config = dict(
    experts_per_token=6,
    d_expert=96,
    activation='squared_relu',
    moe_layers=[3, 4, 5, 6, 7, 8, 9],
    lr_router=0.000629,
    steps=4802,
)
Below are experts of layer 7 (counted from 0) of a mixture-of-experts language model. Rows are named router (the router's row for the expert), up (a neuron's input weights, with its number) and show model dimensions 0-255. Each number is 50 + 15 x the weight over its row's rms, rounded and kept within 0 to 99.
After each expert's rows: a language model's description of what the expert responds to. This comes from a sample of Wikipedia text that the model never trained on.

# expert 57
router:37 58 43 62 25 26 41 67 56 42 40 38 45 55 57 45 34 28 39 44 52 37 48 54 64 45 45 39 68 60 50 50 71 61 56 61 61 17 53 43 88 51 77 29 10 26 64 44 57 77 32 72 78 24 25 47 39 45 42 67 54 48 30 54 63 50 63 45 56 70 43 30 09 60 35 54 51 39 41 51 23 61 64 80 67 70 58 58 44 43 75 50 40 49 50 46 33 46 49 41 61 50 41 32 58 61 46 35 47 64 64 52 78 86 06 47 63 49 36 33 60 61 77 63 56 17 45 56 43 37 39 74 59 69 35 40 24 54 52 54 64 63 49 38 73 44 54 65 72 87 39 39 46 55 53 38 56 32 68 34 48 62 46 56 62 13 64 61 18 46 40 40 81 62 59 32 32 27 32 66 72 60 74 54 51 63 34 53 60 67 39 49 47 64 78 29 63 60 56 49 72 51 48 40 43 44 36 63 50 42 50 56 30 50 36 41 39 57 25 58 66 48 56 46 27 45 39 40 69 53 47 39 48 54 55 54 69 23 52 48 37 22 62 67 56 46 46 48 63 77 22 56 50 52 41 50
up0:52 70 41 62 59 70 77 62 37 56 79 41 44 60 36 53 64 59 60 20 58 47 56 29 59 48 47 65 59 38 58 46 47 72 34 46 69 56 50 73 26 68 42 67 21 40 36 64 78 44 55 76 49 57 29 70 62 65 29 51 58 31 51 38 65 48 41 41 54 50 46 56 21 61 60 55 51 67 49 46 32 48 20 41 19 42 41 45 45 45 58 68 31 39 21 68 44 33 43 32 76 69 50 54 41 49 41 46 15 46 41 31 43 53 42 30 15 31 52 52 39 57 74 71 31 32 13 54 55 77 56 64 17 33 56 52 57 50 59 30 28 78 61 52 55 51 50 40 52 43 48 54 46 40 63 46 59 78 65 37 74 63 46 46 43 40 75 13 33 77 29 62 55 57 60 29 59 43 48 73 44 50 21 40 47 28 58 84 16 40 42 35 52 50 30 54 56 64 52 45 78 46 62 63 50 68 66 61 57 24 38 43 67 45 47 53 47 44 91 60 49 66 54 51 41 54 34 61 33 56 34 35 52 49 42 51 75 63 20 67 60 66 42 23 51 63 47 48 26 76 60 46 59 45 57 64
What it handles: Slashes, hyphens and en dashes joining words, numbers or units, as in g/mol, input/output, 120 V/240 V, Weeks 13–15, rom-com.

# expert 50
router:55 86 59 65 43 20 56 50 67 87 77 37 70 55 62 52 32 48 47 52 59 46 31 40 56 38 43 73 45 48 51 61 59 61 52 49 70 25 38 32 36 29 66 31 84 44 71 42 56 65 71 36 63 25 48 29 60 28 45 77 55 77 54 57 62 47 70 38 47 47 55 54 50 78 33 59 60 43 42 79 43 57 21 65 36 70 53 66 83 41 68 45 45 43 57 55 33 29 31 55 29 59 28 52 77 52 49 34 49 55 40 50 44 25 35 64 29 29 49 74 25 66 32 32 50 44 47 47 44 46 61 72 55 60 39 40 52 47 35 41 43 50 45 41 54 56 82 63 82 48 18 30 56 60 53 44 48 48 46 44 48 46 50 36 72 40 34 55 30 42 36 18 62 68 63 53 56 42 46 58 55 49 56 49 54 49 50 22 51 61 42 34 62 52 59 46 39 35 67 49 63 84 50 34 63 59 55 44 28 28 15 94 30 52 44 13 44 68 22 25 50 42 56 66 54 27 46 33 57 48 55 34 25 77 55 52 82 47 65 39 43 49 45 48 42 45 73 51 62 50 53 63 63 67 35 31
up0:24 39 66 42 57 35 45 21 78 35 47 57 61 73 61 53 74 52 50 47 35 54 24 36 50 60 50 42 65 48 42 35 69 77 75 73 44 56 57 55 28 33 50 38 70 69 80 33 28 57 42 60 67 40 41 56 50 33 46 65 54 64 58 40 40 69 73 42 45 56 67 66 66 66 60 59 54 31 49 52 37 49 43 43 55 68 34 69 38 04 68 38 27 46 37 56 42 48 41 26 34 56 55 21 40 38 56 82 61 61 24 40 53 36 48 44 30 80 47 47 46 62 47 40 66 74 46 39 36 43 61 49 59 76 18 55 32 46 08 38 74 28 47 21 47 65 55 55 52 35 57 24 18 36 70 51 78 47 54 79 58 45 85 30 71 62 26 40 69 54 43 45 30 50 51 51 33 27 52 47 49 24 61 69 51 51 37 33 53 33 47 53 53 53 57 67 62 42 58 63 57 63 54 63 52 26 27 35 57 47 56 79 49 51 55 41 38 45 57 30 48 50 83 52 31 75 70 69 66 30 23 51 53 48 64 37 50 63 24 51 45 55 61 60 51 36 53 54 30 68 41 52 71 55 63 33
What it handles: Last digit of years after 201, 198 and similar, plus month names in full dates, e.g. until 1896, June 2016.

# expert 11
router:44 54 48 54 33 37 77 40 78 69 79 61 44 57 53 39 46 25 55 74 43 40 51 67 57 54 62 58 53 63 46 81 37 59 45 74 57 42 41 25 56 30 64 26 56 35 67 36 66 37 69 46 64 43 46 53 48 51 58 58 76 44 44 51 47 20 52 14 53 54 44 62 45 91 50 68 57 71 54 94 43 37 15 59 50 29 52 60 49 57 47 49 35 62 81 44 45 46 49 45 47 47 52 59 71 81 67 46 55 75 53 31 57 42 20 49 48 29 52 51 11 57 52 46 50 35 51 67 15 40 72 69 42 64 44 54 48 38 49 57 50 55 49 37 61 73 53 66 74 81 08 58 43 65 52 23 59 87 61 30 38 45 42 40 53 40 37 39 37 47 37 32 63 51 67 28 46 44 34 65 41 66 54 42 78 48 39 23 60 41 39 58 64 66 44 36 56 29 54 38 58 48 58 54 43 42 56 46 37 52 48 73 52 55 38 13 60 52 49 38 64 57 65 70 16 36 55 56 71 23 63 29 38 88 59 50 70 47 40 57 42 52 39 67 48 28 55 46 53 64 32 48 37 61 43 25
up0:66 30 65 69 55 61 25 29 60 56 85 79 29 55 61 51 50 27 70 41 60 58 79 34 31 64 54 18 44 62 43 47 48 45 27 50 80 32 35 76 39 09 75 29 28 31 26 43 40 52 52 42 55 30 78 37 20 59 65 50 30 54 66 41 52 56 37 60 28 48 49 35 62 52 53 62 38 33 55 38 30 88 46 25 28 29 57 60 53 41 39 32 45 65 40 64 21 48 58 28 43 58 51 63 50 71 65 52 24 47 08 54 38 45 49 38 39 58 71 63 77 41 38 40 38 28 53 81 49 65 42 56 44 66 54 39 51 57 50 52 45 56 63 36 38 29 40 42 59 59 76 40 48 18 34 41 45 39 38 42 41 43 73 41 52 15 24 55 51 39 45 44 38 43 37 58 40 40 48 60 42 37 21 27 37 61 48 41 79 59 40 40 62 25 50 35 58 61 69 60 61 26 44 47 69 49 32 64 65 55 62 78 60 53 47 13 49 41 45 63 66 37 59 28 39 38 25 74 58 38 48 61 69 41 42 47 55 39 47 49 62 36 61 45 42 40 36 29 52 54 48 35 61 50 57 64
What it handles: Surnames or their last piece after a first name, typically followed by a table bar, parenthesis or dash, e.g. Johnson, Singh, -ović, Miller.

# expert 34
router:29 68 32 77 33 11 42 60 49 75 67 53 55 54 46 19 25 43 50 42 55 48 75 29 66 50 23 44 43 60 32 53 46 72 20 68 50 33 16 51 61 47 85 26 55 32 68 47 57 50 61 44 54 11 69 48 40 61 36 58 49 42 30 57 86 54 55 26 41 85 57 52 54 52 53 39 41 47 60 49 29 67 35 60 47 53 64 72 49 55 53 51 63 63 56 29 39 38 45 34 41 62 54 34 57 65 65 52 71 47 57 42 68 62 47 81 67 55 65 49 59 39 63 52 31 29 46 51 28 50 44 86 64 66 52 65 39 42 32 63 58 69 51 50 56 51 55 62 82 40 36 69 57 70 43 30 58 48 80 42 41 48 60 37 65 26 37 55 31 47 20 26 72 42 61 32 42 47 31 66 68 54 57 64 49 35 44 21 52 61 40 57 32 50 42 44 33 56 93 68 33 48 41 42 69 49 31 64 62 45 59 43 53 49 42 27 54 68 30 55 60 50 56 52 27 36 50 20 64 43 46 55 27 53 59 69 88 41 52 52 44 18 47 63 55 26 55 73 57 76 36 49 57 59 49 64
up0:42 58 78 62 46 59 55 41 66 51 29 27 32 76 49 40 61 45 66 62 36 26 54 40 59 53 42 60 54 69 60 45 37 68 58 64 61 55 40 69 51 56 43 46 46 53 33 48 52 61 57 50 70 53 57 47 55 24 44 41 49 50 48 47 50 21 60 46 21 53 63 38 72 75 33 23 50 38 44 66 62 27 70 49 60 85 61 37 53 37 72 28 80 60 33 36 18 53 42 40 36 59 45 59 30 72 59 44 49 55 52 49 48 63 33 74 46 61 69 44 23 56 64 62 51 34 61 47 49 66 58 40 51 94 53 55 50 65 61 51 77 10 50 21 33 52 55 35 39 52 33 59 52 44 65 50 50 42 56 49 68 60 47 42 23 53 36 55 19 72 50 47 54 80 27 33 54 45 50 72 36 47 55 72 38 69 66 17 58 44 36 48 32 60 26 41 54 72 54 69 62 78 51 43 39 14 57 61 47 21 50 34 62 60 59 51 41 34 69 76 50 78 59 44 41 19 51 79 48 62 52 08 56 59 48 74 75 17 29 25 69 53 60 54 62 61 67 70 57 44 35 56 61 44 45 61
What it handles: Dashes, slashes, colons, arrows and table pipes between items, dates or labels, as in 1173 – 1240 and district – property.

# expert 62
router:51 80 22 63 28 29 46 47 69 83 78 48 77 49 52 33 42 42 31 50 80 44 45 19 45 62 57 64 51 46 35 80 48 41 38 58 50 37 58 30 28 45 60 27 51 42 55 53 81 52 71 39 68 43 42 54 40 40 30 54 44 50 63 76 49 37 51 35 57 59 49 61 35 48 52 55 57 27 53 60 40 47 35 95 36 65 59 55 59 33 42 42 34 42 76 41 40 36 34 51 34 55 26 49 73 51 55 53 50 49 61 27 29 66 43 69 44 43 62 55 15 72 38 45 45 43 43 66 42 33 47 70 50 45 52 61 29 40 47 71 27 49 54 58 87 41 74 80 62 33 20 35 67 81 46 46 71 62 64 39 40 33 52 56 43 21 36 61 23 34 44 27 67 42 64 54 48 33 44 59 66 77 77 63 39 58 35 50 62 50 65 39 61 66 51 39 48 41 78 73 63 71 34 45 22 57 52 77 51 34 34 81 49 41 47 29 43 33 36 54 49 43 47 32 48 42 41 28 44 41 74 56 41 58 64 69 94 52 28 44 46 32 32 50 44 30 60 47 62 54 45 60 67 59 46 54
up0:50 61 40 14 52 34 42 64 95 58 74 39 64 52 38 47 58 42 37 69 45 51 34 37 62 60 28 55 33 55 47 57 57 46 36 33 28 32 72 43 43 48 27 60 65 36 66 48 46 31 62 52 73 36 90 29 44 40 66 47 37 45 58 56 50 44 57 71 51 16 79 47 58 11 54 32 61 32 41 34 39 56 36 57 66 43 46 70 41 00 57 63 48 28 67 65 46 28 33 34 37 59 62 63 54 48 68 49 58 56 43 77 58 55 39 44 46 41 17 79 48 40 37 48 57 72 54 38 53 31 72 80 59 65 41 44 41 52 36 39 39 37 38 59 53 75 55 56 95 47 57 55 41 59 64 48 67 57 54 56 61 47 60 47 46 25 45 43 69 39 52 47 55 32 24 36 54 30 46 54 51 27 61 37 23 39 42 36 67 35 51 62 61 52 60 52 35 35 54 36 63 99 50 45 57 70 57 62 61 64 66 26 39 50 60 65 61 56 35 14 47 54 64 55 40 51 66 25 38 61 48 66 61 57 51 36 59 58 52 67 53 41 45 30 42 31 54 52 52 50 59 79 49 84 28 36
What it handles: Single digits and small numbers in tables, scores, track lists, ages and amounts, also a year's last digit, e.g. Juventus 2-0.

# expert 18
router:69 43 61 50 40 37 61 24 99 61 45 65 32 34 61 41 48 34 39 55 68 51 56 49 54 26 67 61 46 47 45 68 55 38 35 57 53 58 29 29 72 44 62 43 32 42 69 38 67 61 69 53 62 19 60 61 60 42 46 60 66 54 46 44 68 52 58 40 72 65 62 37 53 57 35 66 52 33 90 79 31 52 27 55 66 69 81 51 59 40 54 50 57 24 68 54 70 37 43 47 09 44 56 35 59 69 51 40 68 48 48 43 72 31 64 48 52 55 33 39 46 47 68 45 55 34 39 49 23 52 56 52 66 61 35 38 19 48 52 56 39 92 24 46 62 42 63 77 59 37 39 61 57 55 50 46 66 56 65 46 41 27 43 41 68 25 59 83 18 58 64 42 44 60 59 41 47 51 49 76 38 50 41 57 63 22 46 29 56 66 48 50 52 47 55 36 58 43 58 39 48 65 35 43 64 54 63 32 61 32 39 72 52 68 37 53 80 37 42 67 75 74 57 48 49 43 39 38 79 56 95 64 53 63 48 58 78 34 47 57 35 53 42 49 32 36 91 37 63 55 28 52 59 81 40 37
up0:60 46 42 60 55 50 67 59 49 59 53 43 52 56 46 38 22 46 43 37 38 39 34 64 63 40 54 43 42 29 30 43 45 37 51 67 37 64 62 34 52 63 23 39 43 59 56 47 37 28 46 78 59 49 53 44 64 49 51 45 43 34 38 54 53 44 36 67 70 39 97 33 53 41 33 49 78 46 68 40 51 64 20 58 70 55 61 37 62 75 53 42 52 29 41 56 58 36 76 32 17 40 27 39 49 45 26 52 54 45 47 25 35 41 37 41 34 46 63 78 79 31 42 68 77 39 47 39 21 81 81 50 30 81 46 40 42 22 38 31 38 48 44 40 49 65 55 79 33 37 53 51 58 69 58 49 33 74 37 59 42 42 76 43 46 37 40 50 52 48 77 53 30 37 71 61 66 47 45 52 81 57 50 49 42 46 41 67 37 59 44 40 69 41 64 46 33 70 48 36 45 38 26 52 52 59 43 26 35 44 53 49 60 61 49 42 61 34 26 79 85 41 59 21 17 44 47 44 48 35 63 61 29 76 08 61 53 44 68 46 47 27 54 61 11 22 56 60 54 41 72 71 65 57 66 39
What it handles: Past participles and verbs following was, is or been in passive constructions, such as located, released, announced, recommended, considered.

# expert 24
router:52 52 32 66 38 19 33 26 71 84 78 44 84 52 55 24 11 45 36 51 69 47 51 47 30 57 46 59 31 66 77 57 73 37 56 80 49 34 58 35 28 54 53 48 57 41 53 54 32 38 79 49 51 36 57 71 50 32 51 91 39 37 38 50 68 22 36 47 51 74 48 40 33 48 51 53 48 41 76 57 56 49 30 72 33 45 85 65 61 57 48 51 41 69 67 47 48 53 33 49 36 54 56 31 50 64 54 44 49 60 59 50 71 46 25 85 49 52 41 37 53 50 47 42 54 44 43 70 21 20 48 58 50 51 37 53 32 59 12 60 55 48 51 50 47 51 80 63 93 63 37 48 41 56 45 48 63 74 56 53 37 46 62 33 46 51 43 64 29 47 24 44 57 73 82 22 36 51 30 59 32 57 60 36 60 39 67 33 76 84 38 43 58 63 41 37 36 41 51 46 48 56 32 54 49 47 56 73 24 34 41 61 38 46 49 49 53 59 32 34 44 53 47 56 30 30 83 35 55 60 71 42 58 74 74 59 69 42 54 30 23 18 57 57 40 44 66 58 47 63 34 42 56 46 44 42
up0:37 33 41 56 39 57 28 48 52 57 41 67 48 54 31 55 43 48 51 49 60 60 65 73 41 65 60 60 50 86 76 53 57 54 58 74 50 57 49 71 49 50 54 46 77 44 46 56 51 67 64 46 50 24 40 35 38 64 44 43 82 74 54 53 71 15 50 26 81 30 56 59 41 52 38 54 45 56 91 62 36 36 71 67 39 60 57 47 40 35 35 64 48 66 61 42 77 53 50 43 66 60 54 40 28 12 52 46 63 33 49 57 51 55 36 80 68 49 42 48 52 46 75 59 60 71 44 42 67 33 59 66 51 49 76 43 33 43 21 56 49 37 64 53 65 50 55 61 70 40 49 55 63 49 55 89 55 37 39 83 43 79 30 46 28 47 43 45 38 49 44 68 75 67 59 70 19 68 30 55 56 55 51 29 56 61 19 47 52 59 38 19 63 74 50 48 33 21 68 35 64 62 59 37 21 55 62 79 81 25 66 27 44 41 52 51 38 49 45 67 32 57 30 56 64 13 51 50 71 43 66 69 59 38 48 32 47 49 72 42 74 72 49 45 36 55 59 29 43 82 48 37 42 60 43 65
What it handles: Pipe separators and small numbers in sports squad and results tables, especially after a rank or shirt number, such as 5 |.

# expert 40
router:45 61 33 66 50 25 54 59 53 54 79 68 65 62 76 35 40 46 61 25 54 55 36 47 64 62 37 42 70 65 50 71 57 48 33 59 64 36 59 15 45 69 69 48 54 35 23 56 45 29 63 40 88 31 45 60 55 49 41 45 55 57 21 66 59 56 54 25 72 63 63 62 34 48 61 70 50 18 46 59 36 59 44 72 29 56 51 52 86 30 59 58 40 36 51 36 54 56 36 52 52 24 42 38 64 48 40 27 44 36 53 32 82 61 53 53 22 43 56 64 10 76 62 27 51 36 68 49 28 69 55 65 50 59 35 34 30 46 43 54 60 50 16 19 77 47 54 57 64 65 31 53 43 42 83 31 55 46 53 46 34 42 55 74 32 31 49 45 13 21 49 37 56 45 63 45 45 51 48 73 44 50 53 44 51 45 67 31 43 42 36 50 39 67 52 30 68 29 68 64 53 60 58 24 54 31 61 68 22 11 63 47 44 37 25 37 31 60 33 59 44 73 19 60 24 32 53 47 62 54 50 53 43 87 53 60 66 53 58 38 39 47 45 54 40 27 53 59 45 63 48 46 43 65 50 43
up0:48 15 20 40 52 72 43 44 62 57 42 55 51 63 67 36 42 35 48 47 49 70 37 53 47 55 60 50 60 26 62 52 61 50 70 34 31 60 58 50 53 63 53 56 60 57 63 35 66 37 60 58 63 49 39 50 30 47 68 39 47 59 77 09 39 31 65 48 57 25 51 65 74 42 49 50 37 44 53 52 38 73 43 77 60 36 76 69 52 80 36 66 62 32 39 27 33 55 28 55 36 81 54 79 26 38 47 44 48 42 28 55 88 84 48 52 37 61 38 57 36 45 29 63 56 45 57 54 17 46 70 61 23 46 44 56 49 53 27 47 46 44 33 39 69 38 49 07 64 28 38 30 38 70 66 49 32 55 49 65 21 50 36 39 44 21 56 56 50 17 33 62 46 57 58 54 75 64 48 32 66 56 54 67 38 66 76 36 53 48 37 58 57 63 58 53 45 47 50 53 54 70 42 76 50 31 75 60 65 36 38 68 24 45 84 43 45 48 60 66 43 66 50 63 49 22 73 39 69 26 52 44 45 52 33 57 47 32 29 66 49 65 64 49 71 62 84 37 45 70 73 46 69 32 34 51
What it handles: Coordinating and, or, & in running prose, and line-starting hyphens or line breaks opening new list or infobox items.

# expert 41
router:55 67 46 52 04 24 56 43 62 57 60 40 51 61 62 36 26 29 55 63 49 48 49 60 66 37 60 81 40 74 47 79 42 97 50 61 71 33 46 43 77 31 54 59 42 25 44 59 61 34 84 48 69 41 48 38 32 59 56 59 53 45 63 55 77 50 53 63 60 47 51 38 45 49 32 66 62 51 86 66 43 46 39 86 63 79 62 55 59 51 69 66 46 57 75 63 54 38 47 40 32 44 61 33 55 56 74 15 36 44 55 47 63 42 48 58 64 52 29 57 42 62 65 49 56 45 62 10 31 37 45 66 48 44 60 37 43 51 20 53 49 42 35 51 40 70 71 77 57 42 32 38 36 66 60 50 61 64 57 40 25 57 35 66 43 27 31 38 24 35 54 28 59 68 74 51 52 35 44 61 52 61 57 63 80 36 52 49 46 48 47 36 41 71 57 37 49 41 58 54 56 76 41 43 56 28 50 65 18 37 39 68 30 54 39 38 48 59 34 52 62 63 55 44 10 16 87 51 66 15 65 34 52 61 58 68 57 58 39 39 36 37 39 77 40 42 67 48 49 54 36 50 63 49 50 43
up4:47 32 63 27 43 34 63 59 65 42 21 68 37 64 40 74 47 58 42 50 51 65 24 48 60 29 28 44 33 52 48 50 36 46 44 36 49 53 32 34 46 69 30 44 40 54 45 66 55 89 69 53 49 40 42 61 52 45 56 78 29 56 73 67 27 67 34 73 63 57 49 42 46 43 34 30 44 20 37 52 72 40 59 43 36 40 45 60 58 46 34 68 42 45 51 58 75 23 48 45 38 45 63 36 66 45 53 60 68 40 38 58 53 65 73 64 49 50 18 48 64 20 45 43 60 61 43 38 50 59 62 40 53 42 63 39 45 75 77 59 73 31 34 70 61 34 62 77 45 46 74 55 47 88 42 60 70 39 80 41 68 50 20 63 53 62 66 60 53 31 82 72 28 67 46 62 44 50 51 45 42 86 68 34 54 65 51 29 44 75 64 62 65 60 60 59 48 72 66 44 49 25 46 53 30 32 46 74 41 49 48 71 28 29 57 82 45 35 09 42 67 48 43 51 55 55 44 38 38 83 63 33 43 43 73 52 30 79 60 32 50 64 30 38 52 45 56 73 55 21 28 52 46 59 39 63
What it handles: Syllables and accented vowels inside romanized East Asian and other non-English personal names, usually in lists or tables, e.g. Chiu, Seung, Haowen.

# expert 17
router:56 64 45 43 38 20 68 55 53 62 59 66 60 60 70 39 00 12 40 49 69 48 43 47 50 59 69 99 54 54 55 65 56 48 46 94 65 43 49 23 74 19 53 35 64 44 70 50 67 45 70 54 58 31 60 41 50 37 45 57 33 45 53 67 51 46 47 29 69 53 63 54 34 70 48 58 54 41 68 46 36 60 21 80 69 65 55 70 60 46 45 62 38 48 74 53 48 19 38 31 40 34 34 54 51 69 47 34 30 59 72 32 42 46 23 70 29 40 34 81 27 50 46 27 21 34 36 58 35 45 56 44 43 56 48 52 54 38 41 62 59 46 41 16 51 81 40 54 59 34 23 65 44 64 65 48 48 67 37 47 38 44 44 47 50 51 32 59 41 49 38 37 42 58 63 35 38 43 39 60 63 64 70 46 68 65 58 26 37 65 52 44 44 50 56 35 37 41 69 50 57 71 58 50 39 49 41 69 35 43 38 60 43 48 50 19 54 45 59 37 55 66 58 54 28 37 41 65 45 19 70 34 34 85 42 58 51 50 35 43 28 26 33 55 61 49 57 72 32 59 22 65 69 71 39 18
up0:69 71 39 47 69 55 50 58 49 64 17 45 66 68 64 39 57 48 42 20 41 38 36 24 56 66 67 64 42 20 38 35 42 66 42 55 50 70 33 62 67 77 58 51 52 77 51 35 33 53 35 52 46 56 64 55 71 64 54 81 62 70 55 70 44 52 74 65 51 23 51 46 64 21 71 55 64 31 55 54 41 29 65 41 23 24 46 52 34 44 57 40 62 46 48 30 57 34 40 35 31 40 43 58 74 57 59 55 28 57 42 62 56 51 18 40 39 24 38 49 76 55 53 38 40 61 49 27 47 50 36 42 81 41 25 58 27 49 35 56 57 47 43 29 89 53 74 59 61 36 33 41 43 38 64 43 56 34 35 73 50 62 39 24 81 52 31 45 51 37 58 66 54 54 34 43 54 66 18 54 40 57 40 40 24 73 48 60 60 80 44 62 56 43 57 37 56 36 27 32 70 61 59 54 80 72 62 35 80 37 49 56 59 37 67 60 52 38 52 30 60 68 24 37 59 48 57 36 63 71 52 31 48 43 70 66 62 60 46 46 59 44 49 24 54 41 27 83 36 63 39 56 49 61 04 49
What it handles: Last piece of a personal or place name right before a comma, period, apostrophe or line break, e.g. Whitney, Barzani's, Clifford, Albuquerque.

# expert 8
router:55 64 56 70 40 42 53 41 72 65 54 32 48 83 58 39 43 37 32 53 61 52 45 38 67 52 52 41 56 31 46 59 44 23 40 52 61 45 52 45 68 50 65 47 40 39 38 58 59 57 75 66 58 47 23 52 39 56 47 63 56 38 51 55 44 35 48 53 53 67 63 33 60 72 59 36 45 27 43 80 35 50 41 42 67 63 74 55 66 53 41 70 59 55 80 63 39 33 69 66 41 25 54 57 59 66 60 56 31 68 87 41 42 61 33 43 50 60 18 54 19 56 60 49 61 25 68 29 41 62 61 57 51 57 44 42 39 62 32 52 45 83 27 57 73 45 43 64 99 85 21 24 39 64 54 52 58 60 62 51 43 58 39 44 51 59 15 46 21 53 46 44 61 56 57 39 46 61 49 64 60 61 65 54 60 75 34 48 70 68 39 44 63 81 45 19 57 28 39 59 35 62 35 58 51 78 48 56 25 52 17 72 31 21 42 31 41 42 23 56 64 45 59 31 33 39 38 30 72 17 53 58 46 51 45 63 69 59 64 66 23 52 55 47 39 42 63 80 47 53 43 50 52 89 36 41
up0:39 54 54 43 46 82 65 59 66 39 53 37 39 67 39 27 62 35 56 30 51 05 55 56 38 49 21 35 58 31 49 49 56 29 68 60 68 27 72 56 72 43 59 49 59 73 31 41 62 50 53 58 64 49 51 68 34 48 57 49 57 46 44 61 58 42 27 50 80 70 24 73 44 35 64 48 62 89 81 30 54 47 08 37 64 31 70 36 74 55 56 37 59 40 47 55 49 50 66 73 58 40 53 31 69 52 59 69 33 53 97 50 37 70 55 81 54 27 58 49 37 28 49 47 62 26 29 48 69 59 60 74 20 41 32 55 40 28 77 57 58 42 41 53 44 55 43 62 73 53 32 06 33 38 48 57 10 45 71 45 67 40 26 55 61 48 65 32 56 52 36 64 24 55 44 55 30 62 56 38 41 82 31 71 19 59 38 25 42 42 48 56 39 56 39 68 44 47 70 55 61 45 54 34 38 54 51 43 55 51 56 62 62 55 46 38 31 45 30 66 48 44 75 49 62 43 51 47 59 50 51 39 53 68 27 59 51 34 58 68 60 63 44 44 40 70 56 58 44 31 54 68 47 60 67 58
What it handles: Decimal points and thousands commas inside numbers, plus following units like %, km, million, majority, in coordinates, election and population figures.

# expert 46
router:72 55 38 56 39 37 67 64 48 62 61 48 51 64 89 32 07 33 57 49 45 38 42 40 38 44 55 72 67 75 79 69 63 43 47 97 79 38 33 40 51 32 50 39 66 33 69 28 66 58 67 46 61 28 55 56 42 40 36 79 50 53 31 73 63 48 74 54 56 54 73 45 33 53 29 64 58 36 90 49 43 47 40 62 65 77 38 82 52 38 74 35 52 39 76 59 55 29 59 52 27 31 40 29 54 44 53 36 43 55 61 36 46 59 46 76 49 30 36 52 38 53 52 18 26 36 40 57 42 56 70 59 62 84 62 44 43 49 32 55 45 42 33 22 59 64 61 55 61 35 48 55 57 66 49 52 56 74 40 67 43 48 44 43 54 34 41 70 38 40 38 34 51 62 71 48 45 30 59 61 52 64 75 44 55 49 48 39 26 55 43 39 46 59 70 50 51 34 75 53 67 96 61 49 57 49 39 72 37 37 38 45 38 37 46 31 31 50 52 39 46 57 44 48 41 33 60 43 51 53 88 49 53 49 27 71 61 40 33 64 18 17 47 58 51 56 63 53 35 73 39 61 81 53 46 43
up0:25 30 40 61 45 48 56 38 66 73 37 61 55 33 56 45 17 40 54 64 34 33 55 41 55 61 70 54 46 37 38 08 49 63 71 63 74 51 64 70 56 23 48 32 55 52 60 57 46 46 21 68 23 40 39 37 55 26 77 26 53 35 41 65 40 66 00 44 43 52 58 71 42 51 43 90 56 51 46 15 50 53 42 60 47 52 39 45 42 62 44 86 55 70 49 49 29 72 36 59 56 67 59 49 52 48 67 53 61 35 55 56 60 32 49 29 59 32 26 71 43 44 23 55 27 32 55 72 46 57 46 54 50 26 72 42 49 53 71 59 62 60 66 52 46 29 67 85 25 41 51 61 48 53 29 43 65 75 39 25 35 64 45 38 22 47 43 22 32 58 45 34 44 65 76 45 31 54 38 40 55 57 54 33 50 65 48 51 74 45 63 75 53 56 52 49 49 55 69 66 53 42 53 36 71 21 52 78 17 38 61 58 33 60 48 53 46 61 59 76 42 36 73 34 63 48 64 40 79 40 53 67 45 44 55 51 49 59 58 58 72 40 49 76 49 45 64 41 23 26 57 52 56 63 66 70
What it handles: Later pieces of words inside quoted titles of songs, albums, shows and band names, such as Pretenders, Free, Hour, Stars.

# expert 20
router:79 60 55 64 36 30 46 51 70 50 64 49 57 68 77 33 22 39 44 43 63 52 64 45 60 36 44 46 63 51 77 55 58 45 25 72 60 30 45 48 64 34 41 32 42 34 33 42 45 45 38 48 66 21 29 42 63 32 44 52 54 61 54 67 68 49 53 25 59 67 49 54 31 58 34 40 60 62 61 62 58 56 52 65 57 60 86 59 55 65 50 43 52 43 79 46 31 36 39 55 41 45 56 26 64 46 57 13 62 55 65 50 78 42 45 52 28 38 51 53 24 65 54 30 43 45 55 47 38 36 40 46 55 61 39 57 30 46 27 49 54 50 22 26 44 50 47 60 93 46 54 42 41 59 85 37 61 87 50 36 53 15 44 45 54 59 52 60 31 31 35 31 48 48 68 20 48 49 66 68 48 64 71 28 64 52 51 34 44 74 57 60 54 49 56 39 67 45 58 73 72 38 79 51 56 53 51 46 37 49 45 68 26 32 35 22 58 53 45 57 51 46 39 52 53 34 57 45 40 39 77 46 63 46 68 81 48 44 39 31 00 34 33 62 28 36 65 50 79 86 22 67 53 73 21 58
up0:56 68 75 31 40 34 46 67 54 49 59 59 54 63 67 44 48 69 64 68 33 42 37 41 46 38 58 84 80 26 43 57 58 50 62 69 68 46 54 79 52 61 50 46 38 26 71 13 56 25 63 60 79 40 27 49 56 36 14 48 54 72 60 46 50 41 34 27 62 35 66 63 43 21 39 48 31 52 70 15 20 54 46 49 66 49 49 52 85 59 39 62 34 60 52 51 38 35 47 59 65 42 59 30 28 58 62 49 64 46 77 44 38 44 44 66 35 39 68 38 70 65 27 48 27 49 38 51 58 38 66 66 69 48 58 46 49 60 53 60 64 29 48 50 40 49 63 38 61 52 28 31 48 63 67 18 56 68 33 53 35 21 55 47 51 40 72 59 59 58 53 59 41 39 36 57 38 17 39 71 38 28 48 50 50 82 54 56 80 37 30 15 43 61 67 70 63 29 59 78 66 53 50 52 41 58 73 41 48 55 82 42 23 81 61 56 72 25 48 37 46 70 42 55 47 36 38 29 59 51 52 48 60 38 57 43 45 20 59 50 32 46 60 88 46 50 56 53 68 69 40 59 49 44 45 28
What it handles: Line breaks and leading pipes or dashes that start new rows in tables, lists, race results and sports rosters.